Weights of a small mixture-of-experts language model, trained from scratch on English Wikipedia.
Size: 9 layers, width 160, vocabulary 8192, 35.6M parameters.
Experts: 256 experts in each of 8 layers, 4 picks a token, a shared expert of 128 neurons.
Below are experts of layer 4 (counted from 0) of a mixture-of-experts language model. Rows are named router (the router's row for the expert), gate (a neuron's input weights, with its number), up (a neuron's input weights, with its number), down (a neuron's output weights, with its number) and show model dimensions 0-159. Each number is 200 + 20 x the weight over its row's rms, rounded and kept within 0 to 999.
After each expert's rows: "mostly gets" lists some tokens that are sent to it at least half of the time; "comes before" lists some tokens at least twice as common just after its tokens as in all text. This comes from a sample of Wikipedia text that the model never trained on. Tokens count by the router's weight.

# expert 129
router,174,223,227,180,217,201,177,226,178,179,223,235,176,232,188,214,178,211,181,221,219,215,208,212,180,176,221,179,214,222,181,217,185,175,184,167,189,217,180,213,203,228,174,226,216,198,187,180,171,222,207,179,214,225,219,186,213,188,230,216,220,201,169,196,222,179,210,221,186,223,227,219,218,175,184,229,192,176,174,199,173,177,234,223,184,213,211,179,175,181,211,220,173,228,184,214,166,185,172,208,172,222,181,219,174,191,216,217,185,194,223,181,186,229,180,178,184,211,225,220,215,186,183,217,214,230,217,234,183,176,207,214,219,188,182,211,222,177,173,228,214,183,188,187,175,225,190,221,225,197,176,216,176,185,211,193,191,208,204,182
gate0,204,201,208,211,198,188,218,242,180,191,191,186,167,196,199,187,216,199,182,205,228,193,222,188,186,185,194,172,195,225,179,230,173,163,186,212,203,208,195,182,188,219,187,213,221,191,170,171,211,220,197,189,238,185,209,171,183,202,193,190,195,185,210,192,224,222,241,208,192,183,219,228,182,187,174,224,165,205,186,196,200,220,229,238,193,228,200,192,184,185,183,231,181,197,193,221,187,198,164,198,164,221,158,200,180,193,228,219,174,205,241,208,166,199,220,184,218,204,209,201,225,202,199,189,212,200,216,258,201,177,219,214,217,199,166,231,210,173,198,186,208,183,183,215,181,231,188,232,204,208,184,197,175,162,222,185,195,241,220,160
up0,203,233,195,192,236,193,240,213,177,200,182,164,209,197,196,206,194,210,208,177,187,188,180,181,214,205,200,178,210,219,221,210,197,207,202,203,182,195,151,184,199,198,206,187,192,200,165,228,200,209,183,209,201,210,174,190,204,198,215,207,209,199,162,179,184,231,204,203,203,174,184,202,181,214,213,271,204,189,197,218,205,198,208,220,192,216,187,189,209,201,242,208,191,227,205,182,155,206,181,178,183,205,218,188,185,217,168,237,234,170,205,219,193,214,209,248,201,216,195,202,207,198,208,227,239,182,237,244,190,195,228,209,204,245,223,179,174,214,188,178,213,191,219,200,211,184,169,185,207,208,204,174,158,168,194,223,175,223,180,170
down0,235,207,204,190,219,205,170,194,196,186,181,217,178,226,206,159,217,200,185,206,222,207,182,224,218,216,208,218,214,210,197,169,208,186,179,217,181,196,188,211,206,206,177,199,187,216,209,217,217,229,183,214,193,174,165,196,204,213,221,204,167,166,182,180,186,233,221,204,174,193,184,188,208,233,212,195,223,208,188,188,213,203,194,187,180,177,151,226,184,193,214,191,203,228,224,227,193,216,154,183,216,209,184,213,182,206,167,174,213,194,203,173,165,204,172,195,172,205,178,192,228,202,182,251,200,194,213,171,221,178,204,196,213,177,235,209,213,179,198,208,193,208,221,183,183,184,237,217,151,217,218,235,215,239,200,230,213,192,209,152
mostly gets: " their", " more than ", " over ", "ourney", " India", " Ukraine"
comes before: "| ", "\n", "\n\n", "- ", "-", "rian"

# expert 100
router,190,226,214,172,209,204,172,222,197,176,229,234,180,226,197,203,185,218,189,237,218,211,215,220,176,187,203,188,226,212,188,203,161,185,168,174,195,218,161,215,216,222,185,203,228,202,194,170,191,218,199,156,237,223,232,190,206,203,228,212,219,192,190,210,241,191,196,230,166,222,210,228,231,198,179,219,178,184,187,193,189,177,217,236,198,199,218,190,195,203,221,221,176,207,173,225,189,206,166,215,187,213,171,222,187,222,241,243,178,194,215,194,188,207,171,197,171,203,213,204,218,200,221,208,206,222,190,216,180,191,219,206,215,152,172,204,221,196,196,216,214,197,187,186,189,222,208,221,199,164,196,225,199,226,232,207,180,195,220,182
gate0,178,181,228,219,229,216,204,243,200,191,161,178,195,189,199,217,182,215,184,218,204,200,263,181,224,178,254,186,171,218,181,214,219,196,196,178,196,213,216,188,211,199,198,214,223,183,158,222,196,209,196,227,205,236,225,204,234,170,197,189,187,194,185,197,178,224,204,235,192,197,193,181,176,184,191,189,180,187,188,157,189,219,219,217,204,223,208,185,194,177,201,266,191,202,209,200,166,184,191,202,205,190,190,186,153,196,167,212,195,204,216,170,195,229,187,194,206,217,222,220,191,197,244,201,193,198,212,209,166,205,201,207,237,204,161,189,218,206,188,227,216,189,214,209,180,191,194,177,193,174,199,199,172,200,200,206,197,229,209,175
up0,184,201,195,213,196,185,187,199,190,178,203,204,184,214,215,190,194,204,223,212,183,196,214,180,243,193,255,205,208,218,171,184,183,197,210,174,222,173,218,198,173,198,221,202,221,203,162,255,208,211,180,235,196,170,194,204,200,177,189,190,184,191,200,201,200,185,199,229,161,195,212,242,192,208,198,221,178,178,205,172,208,175,183,157,194,194,203,199,216,238,182,223,213,202,186,234,180,201,222,205,219,219,215,186,195,209,197,218,197,189,205,189,215,170,181,217,172,215,198,198,192,217,199,206,211,197,195,177,187,200,173,192,187,157,234,174,229,214,210,177,241,196,245,209,201,219,204,179,189,157,207,159,202,226,189,230,145,227,206,214
down0,185,175,218,205,209,154,156,234,204,183,220,215,224,224,207,214,210,222,206,198,203,200,162,208,169,167,218,182,199,191,180,235,204,197,185,179,195,185,169,186,214,215,181,219,226,176,211,219,173,200,196,211,219,231,213,195,224,171,213,183,249,197,211,214,230,203,211,208,192,191,199,211,186,165,166,199,191,218,191,156,205,190,197,212,194,215,220,217,185,208,221,220,207,198,179,224,167,146,190,229,199,207,232,168,177,212,176,220,169,190,193,204,170,216,218,227,190,225,248,199,183,217,207,185,217,232,207,198,208,196,223,217,212,180,173,210,215,209,183,214,189,190,210,209,177,213,193,194,178,179,161,187,231,219,222,184,195,202,197,179
mostly gets: "es.", "ation.", "ions.", "\".", "ers.", "ing."
comes before: "\n\n", " The", " He", " In", " In ", " It"

# expert 118
router,182,222,230,184,234,198,179,221,183,181,215,226,175,226,171,222,175,219,185,218,232,223,208,219,188,178,218,181,220,214,181,211,184,192,180,180,182,221,176,217,219,211,174,217,221,204,189,185,183,222,229,185,215,216,220,189,212,194,216,217,222,212,183,177,221,182,200,221,191,220,218,224,211,184,185,222,168,182,175,184,171,175,232,224,190,210,213,181,175,189,220,228,176,225,183,220,181,176,182,219,178,228,186,219,171,203,217,234,185,193,217,184,197,225,172,172,188,225,221,212,221,171,168,224,206,221,207,223,172,178,216,211,210,179,180,218,230,192,177,223,219,197,165,186,170,228,179,223,212,186,185,218,180,205,221,177,203,220,224,191
gate0,178,228,210,209,211,206,172,208,198,194,242,204,194,246,201,208,163,215,181,216,229,190,225,228,198,203,234,184,215,214,170,177,180,186,187,164,184,211,184,218,206,217,167,204,202,190,181,178,148,217,211,187,215,215,194,153,225,194,189,216,219,183,200,169,234,173,222,196,187,212,210,224,195,197,204,214,192,192,198,202,194,216,223,232,173,224,238,202,194,164,212,209,174,248,179,214,178,184,180,223,189,201,169,224,175,192,212,202,187,209,229,196,183,190,184,211,186,227,209,211,210,179,219,217,212,208,218,204,175,180,197,221,195,197,179,227,233,166,188,214,198,184,194,179,196,221,198,194,233,193,163,242,191,209,209,182,187,227,203,165
up0,183,196,196,157,210,235,227,244,200,193,192,184,212,215,204,188,237,181,190,200,210,226,204,168,185,181,226,194,160,216,208,209,198,212,160,197,233,165,200,198,182,190,176,185,186,156,207,181,226,203,188,199,205,193,183,203,230,166,200,167,162,173,180,198,210,182,210,183,226,209,197,204,171,242,209,209,217,208,205,184,205,186,204,171,202,156,185,193,221,221,205,198,188,196,191,199,180,178,206,167,187,213,180,207,175,203,192,172,219,190,182,174,193,214,215,212,178,186,183,221,244,206,201,176,215,190,204,233,200,221,203,197,191,205,220,223,219,209,192,190,187,230,213,199,218,198,202,205,174,162,222,185,164,176,208,175,250,193,215,246
down0,245,205,207,217,173,205,212,203,166,189,197,190,194,185,216,195,269,186,226,207,196,207,227,204,191,224,189,177,206,230,186,199,187,221,222,188,187,227,188,204,198,223,171,231,232,184,175,165,217,191,204,189,198,236,218,202,193,211,204,185,172,202,194,174,226,226,223,216,187,183,201,206,185,204,186,211,230,167,185,188,165,215,228,228,205,175,185,189,200,253,210,222,224,179,206,198,192,198,189,188,167,215,196,183,198,220,191,146,202,183,208,190,202,195,211,206,163,197,211,217,202,219,193,207,200,167,227,236,222,199,175,212,177,220,189,182,158,190,184,230,171,223,163,175,203,225,205,210,172,184,204,204,199,198,202,191,198,219,184,168
mostly gets: " it.", "ation.", "th century.", "opulation", " com", " interest"
comes before: "\n\n", " The", " He", " It", " In ", " In"

# expert 214
router,178,218,226,186,224,198,194,224,183,188,221,214,187,238,170,216,184,229,190,209,231,197,216,210,172,193,219,180,221,222,178,205,189,176,189,181,181,210,181,211,218,237,171,219,221,203,171,192,179,219,232,174,219,226,227,186,201,199,226,219,214,215,182,202,231,166,198,219,185,219,232,223,217,191,187,231,175,173,179,179,174,183,225,212,184,218,218,179,179,181,224,226,181,218,183,213,178,182,185,222,186,222,180,222,170,198,223,215,176,197,233,194,199,217,189,184,175,221,229,230,237,177,182,222,206,225,200,213,186,180,214,209,206,174,174,212,217,188,182,227,207,197,198,171,189,220,171,226,221,175,177,216,176,199,198,182,209,221,225,185
gate0,149,226,199,188,197,194,195,220,175,177,207,196,183,222,185,225,180,233,187,243,224,205,233,221,207,184,213,186,216,211,184,214,203,184,192,183,179,216,184,206,191,213,199,215,217,167,179,186,202,222,228,183,195,223,195,181,214,193,204,238,214,200,178,195,201,161,197,224,182,210,203,216,233,167,200,234,190,178,183,203,164,205,235,220,174,214,240,185,182,177,205,225,178,233,200,210,178,179,181,211,172,207,196,200,177,179,201,212,176,196,227,173,171,210,203,175,192,215,199,220,215,197,190,198,235,210,225,230,170,175,207,205,195,180,179,216,196,172,193,215,227,185,187,179,160,208,188,185,211,167,179,234,185,195,212,187,197,214,237,156
up0,213,210,230,214,208,218,230,177,212,183,227,204,211,199,220,203,217,198,198,193,173,206,208,196,176,177,204,174,226,243,210,207,228,180,176,201,209,213,188,170,219,191,184,192,226,202,164,192,190,191,204,193,215,207,227,198,205,190,194,166,227,207,212,201,196,215,234,209,184,209,206,201,189,212,171,179,171,193,187,188,205,162,171,202,191,207,188,167,190,205,213,239,164,213,199,219,208,180,200,206,199,223,187,213,211,230,166,194,237,194,196,196,205,222,173,178,193,214,223,230,199,196,205,192,173,227,211,191,174,204,197,203,201,187,173,227,241,191,212,197,142,195,174,196,222,202,171,248,244,193,194,203,184,207,247,196,150,200,151,225
down0,234,178,192,188,219,180,195,186,199,221,194,168,187,176,216,202,171,156,197,208,193,206,167,195,190,193,203,233,243,171,232,205,204,200,205,188,194,196,202,242,188,164,189,196,213,203,204,203,214,181,182,217,190,206,229,198,199,207,214,205,214,206,255,230,164,215,194,203,211,223,221,183,162,198,205,151,211,198,169,222,212,213,178,164,181,198,178,183,156,223,218,187,233,173,229,186,239,192,184,213,200,197,211,196,255,206,190,198,198,200,192,224,198,194,195,199,208,191,185,215,199,208,225,208,183,216,205,147,196,198,192,234,200,229,222,210,212,206,198,185,180,182,211,193,192,184,240,161,236,184,201,199,193,211,219,184,208,195,208,231
mostly gets: ", it was", " area.", "IS", " has been", "al.", " people."
comes before: "\n\n", " The", " He", " In ", " In", " This"

# expert 132
router,175,220,236,200,225,206,197,202,183,186,215,208,196,213,204,219,173,226,190,227,219,177,228,216,188,179,237,177,225,212,185,235,178,174,173,191,183,225,172,182,186,234,184,214,203,192,185,202,179,200,198,187,205,211,202,175,218,165,211,229,230,177,190,199,213,175,216,239,192,223,216,222,213,195,177,222,180,182,168,190,180,180,227,210,183,216,209,187,184,184,200,225,181,227,189,221,159,189,179,220,178,229,175,219,178,206,219,223,188,188,226,159,184,220,184,175,184,224,222,214,241,171,227,218,205,220,206,211,185,192,210,208,221,193,174,203,220,176,193,217,202,191,189,205,188,224,178,209,222,182,193,216,175,201,211,206,137,202,218,185
gate0,211,208,221,165,192,198,188,222,196,202,223,202,199,206,188,212,188,220,181,231,238,169,197,226,181,190,229,183,197,204,193,190,190,185,189,186,168,212,200,216,207,213,190,223,216,206,191,183,158,210,226,195,230,209,229,189,207,193,222,199,221,162,161,189,224,194,220,228,188,218,222,234,216,183,194,203,213,186,179,192,189,199,230,222,175,217,202,198,197,167,201,224,194,211,171,206,178,179,175,225,201,189,160,192,157,210,243,219,194,203,228,186,196,247,192,154,177,237,230,210,190,178,197,214,192,216,218,204,188,189,229,222,209,174,189,216,196,162,172,194,198,204,193,192,181,228,206,196,221,208,171,261,182,204,195,191,216,194,215,171
up0,189,213,180,227,215,217,205,210,187,200,198,217,204,215,206,211,191,214,172,198,186,183,198,241,199,195,180,181,228,236,191,240,224,183,204,155,186,237,160,209,203,195,204,201,191,179,179,190,225,239,194,188,187,202,197,203,227,187,217,202,210,180,215,183,209,173,176,178,174,195,216,161,210,189,152,250,165,188,161,215,202,162,181,205,208,198,221,202,192,196,212,226,167,149,212,191,231,178,218,203,185,231,229,232,201,156,209,231,202,221,209,184,167,207,179,222,226,161,192,208,205,223,184,203,209,204,206,217,189,202,208,180,171,207,203,211,218,200,191,218,181,198,188,189,180,202,172,190,203,200,201,172,223,195,198,181,170,216,205,181
down0,215,206,216,179,168,215,176,203,172,212,183,186,227,196,204,210,232,206,207,225,191,200,205,196,198,207,209,186,226,199,219,210,225,209,217,142,192,220,207,228,215,195,234,197,203,189,234,228,173,201,211,240,155,233,216,216,215,206,177,230,193,207,177,187,197,184,207,214,213,217,197,179,200,201,203,201,225,202,215,170,203,205,209,160,151,230,199,151,208,179,144,211,212,186,191,214,200,184,201,222,192,219,187,216,219,196,195,166,200,180,211,162,198,212,214,210,187,183,189,241,173,244,198,176,167,201,188,205,191,223,199,204,165,211,170,195,195,225,216,175,199,197,192,194,170,177,201,190,211,170,199,162,212,203,217,185,189,178,225,219
mostly gets: "eld", " in)", " ft)", " will", " –", " sq mi)"
comes before: "-", "\n", "- ", " ", "  -", "- S"

# expert 196
router,185,245,246,203,201,183,194,217,167,186,212,201,180,225,190,205,208,206,201,207,206,195,199,202,199,201,207,193,213,210,175,195,157,194,175,177,181,212,193,230,202,205,179,208,210,172,174,166,179,234,213,187,214,215,200,201,254,199,209,216,221,177,188,208,246,187,220,232,180,211,212,208,195,167,183,224,204,195,164,166,194,161,215,199,181,220,208,186,166,187,225,221,206,200,190,198,157,187,199,232,184,191,187,215,189,209,222,205,173,167,229,191,175,191,186,199,198,240,202,220,212,144,225,215,224,200,225,212,179,171,212,228,219,184,182,208,206,208,191,215,189,191,173,189,175,256,185,229,212,185,190,207,212,197,210,194,206,210,209,210
gate0,175,205,202,224,212,229,207,206,200,204,186,201,203,224,217,192,174,229,168,227,189,237,207,243,193,200,232,173,212,209,205,208,190,228,171,209,205,202,194,225,188,203,181,235,190,208,197,192,194,216,208,181,203,216,198,194,207,198,236,191,223,191,214,195,240,184,227,214,173,205,196,192,195,216,178,226,201,184,189,200,198,171,226,195,204,188,202,178,180,186,206,220,198,224,192,249,191,188,204,193,142,200,217,213,171,215,180,196,194,252,201,193,170,192,175,212,201,241,201,157,194,211,219,169,164,197,183,219,183,208,228,225,210,202,186,189,227,205,169,238,182,189,204,204,202,141,198,220,246,204,194,233,194,185,198,195,174,210,195,167
up0,193,198,193,191,212,195,164,212,203,213,221,207,228,225,180,211,212,183,178,172,164,209,179,202,186,191,190,202,199,204,183,185,180,192,191,144,180,188,194,208,210,200,185,198,217,265,216,139,189,233,187,200,209,224,183,207,173,181,219,172,223,233,195,207,230,176,189,174,218,223,195,177,226,209,205,219,198,179,197,222,213,186,202,174,185,190,205,228,214,184,164,182,189,182,232,182,192,184,204,177,192,215,225,157,202,204,225,210,204,191,209,192,210,200,219,209,200,226,213,194,190,181,235,204,208,216,181,218,203,254,186,259,189,200,210,236,179,220,218,243,178,203,186,206,199,203,213,189,215,221,174,199,209,188,185,209,209,225,185,196
down0,160,163,207,207,172,161,202,204,208,214,219,220,190,220,209,206,211,199,214,207,249,176,227,195,203,189,212,172,198,173,183,211,206,188,187,167,192,198,215,200,207,175,177,199,224,246,180,162,201,204,184,212,167,202,242,201,232,194,191,191,233,213,239,238,211,202,220,186,202,191,209,178,182,189,209,191,161,181,216,209,236,193,223,190,186,211,215,197,206,216,211,224,186,194,223,152,189,191,210,208,253,213,211,212,183,219,207,196,190,189,186,184,183,215,208,193,184,227,190,217,158,196,183,194,191,178,191,199,202,165,211,204,187,215,209,237,186,212,200,179,219,179,224,203,231,179,164,240,180,213,181,212,203,190,221,183,174,235,217,183
mostly gets: " =", "=", "\" |", ") =", " | \"", "= "
comes before: "\n", "\n\n", "andidate | Votes |", " MP", " Player |", " % |"

# expert 97
router,177,228,217,201,211,164,196,218,182,189,220,211,180,223,179,222,184,219,173,230,222,205,217,214,178,172,215,178,220,224,178,216,190,186,190,183,173,217,180,226,202,220,173,230,225,186,193,179,176,228,213,180,214,223,222,183,207,187,227,207,221,197,183,194,227,178,206,215,194,223,217,216,211,179,172,225,175,170,169,189,171,185,234,221,180,217,217,182,184,177,203,231,171,218,178,207,183,178,184,216,173,215,186,215,171,206,223,226,183,186,225,180,173,211,179,193,180,216,223,218,210,182,170,214,219,225,211,217,185,179,227,228,208,192,174,215,222,174,172,224,208,183,177,179,176,222,182,212,232,194,182,224,171,186,218,186,194,219,217,186
gate0,187,198,219,194,219,181,184,226,177,208,224,214,171,212,197,199,174,208,185,185,226,152,199,235,183,169,245,177,208,203,193,221,171,144,181,188,181,197,161,198,231,220,162,242,186,194,183,180,179,210,237,186,219,222,217,215,234,196,200,212,203,203,199,215,217,193,210,210,178,209,228,229,205,167,200,227,202,171,163,199,182,181,206,229,183,199,218,194,180,213,177,188,192,224,198,225,181,203,167,204,185,220,179,214,174,194,216,236,181,222,212,188,196,215,164,199,178,235,214,200,230,177,177,208,190,245,222,209,191,202,204,217,208,188,174,198,190,202,169,212,213,192,193,204,179,195,187,207,212,199,208,214,178,188,199,206,219,191,245,195
up0,203,185,217,244,219,196,194,217,181,209,187,198,217,194,201,229,181,211,175,198,192,192,221,226,189,172,214,177,209,158,209,169,194,194,187,167,170,200,177,203,197,219,169,190,223,204,193,176,188,203,191,185,214,217,181,226,205,223,211,164,194,226,203,186,224,203,157,204,205,173,213,184,160,207,203,228,216,163,162,196,213,213,226,196,207,193,211,189,190,198,219,246,225,205,199,189,230,182,191,194,187,211,193,234,195,166,202,189,205,249,204,235,205,177,204,204,170,232,226,202,184,187,230,189,162,224,153,185,198,203,171,208,188,197,197,192,205,203,204,208,171,231,214,201,164,202,225,226,237,187,192,206,207,191,183,210,220,226,245,208
down0,225,233,196,216,205,209,180,189,222,189,213,195,178,209,181,226,214,223,165,222,199,208,204,220,194,187,188,154,204,183,219,181,187,224,187,181,193,194,228,192,194,206,206,196,145,173,176,216,195,217,168,227,201,244,192,214,219,203,177,143,191,194,170,172,204,209,211,230,185,170,199,169,200,222,198,217,217,206,185,226,212,206,205,234,183,217,257,180,196,201,192,224,215,221,198,197,190,187,217,196,232,226,151,168,202,201,215,211,215,215,169,223,242,207,210,218,205,202,214,190,204,199,243,204,184,222,190,206,175,206,193,218,191,185,166,165,190,190,170,190,183,176,202,194,164,207,203,208,200,178,204,205,185,197,211,169,185,229,199,199
mostly gets: "ated by", " alongside", ", as well as", " as well as", "- Succeeded by:", "ed as"
comes before: "\n", " —; —;", " ", " —;", " in the", " as"

# expert 6
router,181,223,221,176,221,194,181,232,180,192,214,203,186,224,186,216,175,229,180,224,221,211,227,219,180,189,205,189,214,228,179,217,185,175,182,186,177,227,177,215,202,208,177,222,221,214,183,175,176,220,217,177,214,228,220,184,223,181,215,225,216,201,185,187,225,176,219,227,182,215,212,223,216,185,170,224,186,184,162,190,180,185,220,218,183,217,226,188,186,181,225,214,183,228,182,219,186,168,179,213,172,218,188,212,176,187,227,225,190,178,223,188,172,213,184,170,181,222,219,221,209,179,171,204,209,227,201,218,184,195,234,225,210,176,173,215,212,165,180,209,219,199,188,190,166,227,183,206,227,183,174,219,177,171,213,180,195,218,223,183
gate0,211,240,230,165,214,200,181,207,181,175,221,215,171,191,182,248,181,228,175,188,200,225,228,202,187,194,200,187,210,225,178,177,186,177,194,196,179,207,187,188,208,213,197,203,197,215,196,183,192,215,215,177,209,232,193,207,189,202,235,225,219,202,172,185,233,216,188,217,170,225,191,225,213,178,199,213,185,164,167,189,172,194,223,204,160,209,219,167,185,187,214,224,181,235,213,191,195,191,193,205,190,224,176,236,168,192,207,228,202,179,242,167,189,192,196,191,190,220,222,231,210,192,184,208,220,208,191,234,177,194,256,204,196,169,188,221,207,206,183,211,254,202,197,193,196,242,207,206,215,203,162,206,191,173,195,199,199,197,198,186
up0,160,200,215,225,199,220,193,213,239,203,216,143,214,215,198,184,205,201,214,212,202,163,186,220,209,229,204,213,214,192,221,198,214,190,232,208,214,211,172,196,196,193,200,228,197,174,199,206,189,231,187,210,193,183,197,219,234,181,184,219,227,187,178,205,206,190,225,208,198,170,192,199,194,194,132,169,197,195,232,193,223,204,197,193,233,212,194,201,187,223,199,193,207,156,181,222,197,224,188,215,219,188,189,189,221,197,253,216,178,175,208,214,181,163,188,217,166,217,213,184,200,169,248,208,181,183,231,215,195,191,212,181,225,227,192,178,222,181,185,194,159,194,183,179,227,185,191,211,215,195,200,198,208,215,208,159,159,204,218,204
down0,169,227,178,190,191,218,201,171,193,187,235,190,204,176,188,145,233,174,225,182,170,204,153,194,218,236,173,215,204,218,181,221,199,237,201,190,219,195,195,207,224,219,190,220,191,204,227,239,261,192,221,212,184,177,219,222,221,205,175,204,177,152,188,236,210,228,209,185,204,211,183,187,202,233,155,204,208,167,173,201,190,201,204,205,176,226,202,234,194,193,175,199,216,171,197,194,190,217,217,166,203,201,180,197,207,178,221,195,217,229,176,195,184,202,195,173,184,178,188,203,187,185,188,199,191,214,183,167,186,220,177,217,201,189,192,172,171,219,200,194,181,211,209,230,215,195,218,214,222,203,226,198,209,206,207,195,204,206,220,178
mostly gets: " took", " put", " Ad", " brought", " arg", "urg"
comes before: "\n", "0", "2", "; ", " the", "3"

# expert 199
router,179,214,240,185,203,199,177,220,194,192,224,217,191,211,188,194,181,214,183,205,212,187,196,206,191,188,208,194,234,188,196,197,163,193,144,167,202,222,187,195,182,211,187,209,217,169,185,182,185,202,192,196,217,205,210,184,188,175,199,215,228,209,190,212,230,162,224,222,210,205,211,218,230,200,172,236,189,177,171,183,190,187,213,214,162,211,238,183,174,174,211,222,185,207,183,227,188,168,178,237,175,216,214,227,179,198,246,211,182,175,252,206,195,214,212,187,180,240,198,210,192,166,174,219,219,200,221,218,194,189,211,213,237,194,197,214,206,186,189,214,204,208,192,189,168,241,211,207,225,204,187,217,162,197,203,205,212,191,199,150
gate0,184,237,204,157,181,208,216,186,203,169,215,199,186,209,190,222,160,224,200,230,198,235,219,190,183,190,206,167,220,227,176,206,209,165,243,211,196,237,182,215,204,186,188,208,204,190,208,172,216,203,216,175,251,217,207,210,215,226,196,229,205,194,192,193,178,220,222,202,200,224,206,212,203,212,219,213,142,162,180,174,186,207,189,246,204,206,238,201,209,211,224,196,187,215,180,227,191,198,189,180,194,235,184,219,155,198,210,196,187,240,204,177,200,209,193,163,169,176,205,220,218,203,200,214,209,207,201,213,185,151,217,199,228,211,194,194,228,181,197,188,206,207,199,170,159,204,186,203,214,184,185,211,183,209,213,174,189,216,198,212
up0,227,166,168,219,228,190,191,208,180,223,214,219,184,215,193,212,206,207,177,214,208,200,221,225,208,205,214,204,194,192,220,201,182,218,165,214,189,190,180,191,207,224,215,211,206,194,160,239,193,230,224,199,170,213,220,166,209,183,205,178,204,189,204,199,222,182,167,212,169,186,205,212,215,190,192,203,232,212,234,227,208,187,213,173,195,222,149,161,210,159,163,217,200,197,234,179,208,193,197,210,191,180,203,186,216,188,181,228,193,194,160,186,206,212,174,199,234,221,208,203,214,182,218,196,199,230,248,212,189,249,179,217,182,172,181,196,195,195,173,216,171,192,186,236,237,186,190,214,189,190,196,224,215,193,221,187,203,222,202,157
down0,170,190,224,153,212,194,155,177,212,209,211,200,208,210,211,174,169,218,172,184,215,172,218,205,204,203,180,198,216,215,234,221,200,185,184,167,225,201,219,213,245,183,177,223,196,200,208,203,179,215,205,222,252,239,225,187,185,201,202,192,197,195,212,233,207,220,188,217,196,219,212,202,177,233,210,162,193,221,206,165,213,193,191,209,220,167,191,194,243,219,178,166,198,214,165,193,230,187,182,183,262,203,197,196,193,206,198,177,228,158,209,188,179,175,202,213,178,229,209,196,217,189,205,210,183,197,196,171,207,188,234,166,177,195,194,201,204,215,180,198,204,154,190,206,212,194,197,201,223,206,211,212,219,188,195,216,196,185,200,230
mostly gets: ") | ", "a | ", "\" | ", "s | ", "er |", "o | "
comes before: "\n", "0", "1", "2", "3", "4"

# expert 20
router,188,222,217,192,224,165,191,230,190,179,224,218,195,219,169,228,176,219,178,224,217,183,218,212,173,187,226,184,208,216,178,209,188,186,187,189,178,220,182,206,191,218,178,220,226,191,184,187,178,227,221,190,224,217,215,182,214,196,215,219,223,222,174,169,225,174,211,219,184,221,215,213,216,184,191,228,173,181,184,194,171,183,214,205,173,219,215,186,168,178,203,233,183,221,191,221,172,183,179,212,164,209,186,212,176,165,218,219,192,193,219,191,178,219,173,170,188,222,221,221,211,190,157,217,216,231,208,231,177,182,225,223,215,168,180,220,227,187,184,223,226,204,183,174,184,222,186,207,231,197,183,222,170,180,203,183,212,204,211,177
gate0,188,217,222,200,211,215,202,203,186,178,198,242,190,218,220,204,166,239,187,234,189,197,208,198,193,155,237,202,211,197,172,191,185,184,173,187,191,198,199,201,194,228,185,210,228,135,180,185,211,209,231,195,235,212,203,161,223,220,207,220,215,212,183,197,211,182,225,208,188,231,213,190,184,199,171,208,200,182,197,193,188,143,199,203,196,205,197,221,187,183,189,208,209,209,190,218,196,185,202,196,175,221,190,235,207,203,189,208,173,201,202,155,194,222,196,175,207,224,212,239,193,176,208,205,227,214,229,200,192,198,213,219,171,191,189,255,234,182,173,175,199,175,191,207,197,204,161,205,217,166,186,219,196,238,212,173,170,220,206,193
up0,189,178,201,195,197,228,208,203,199,217,203,194,209,199,226,185,197,190,200,197,209,226,169,172,165,219,182,169,168,197,197,230,202,187,193,186,190,222,192,162,205,225,212,230,199,190,215,187,175,189,206,193,182,216,243,179,217,173,198,215,178,197,219,197,255,225,182,184,245,175,185,205,153,209,193,215,189,182,206,226,209,198,197,194,229,208,201,220,164,214,205,193,193,223,192,175,184,161,209,189,177,195,196,250,185,217,187,196,201,166,198,198,225,181,217,233,242,182,211,205,206,170,216,181,162,209,206,210,208,195,214,213,192,192,195,197,191,200,208,221,152,195,173,191,213,194,205,175,228,205,213,207,203,241,199,207,206,269,219,199
down0,166,205,203,155,196,190,187,212,228,227,203,177,234,190,214,203,176,192,197,209,205,204,211,260,228,246,159,206,184,202,131,179,201,228,209,229,228,180,197,187,185,210,205,185,258,186,213,188,202,212,200,221,176,211,205,228,207,155,191,211,195,194,203,212,213,200,172,216,189,177,219,210,212,171,215,173,215,196,187,210,178,197,171,182,193,188,184,191,203,225,199,225,209,196,220,210,238,210,223,211,225,199,197,230,188,212,176,213,220,198,205,195,182,197,178,175,196,211,226,212,157,160,185,192,222,205,183,211,238,206,205,172,200,201,166,203,200,193,195,200,191,207,186,192,197,215,191,197,192,181,220,220,187,196,208,242,209,212,208,162
mostly gets: "10", "11", "13", "27", "17", "20"
comes before: " | ", " |", "–", ".", ", ", "014"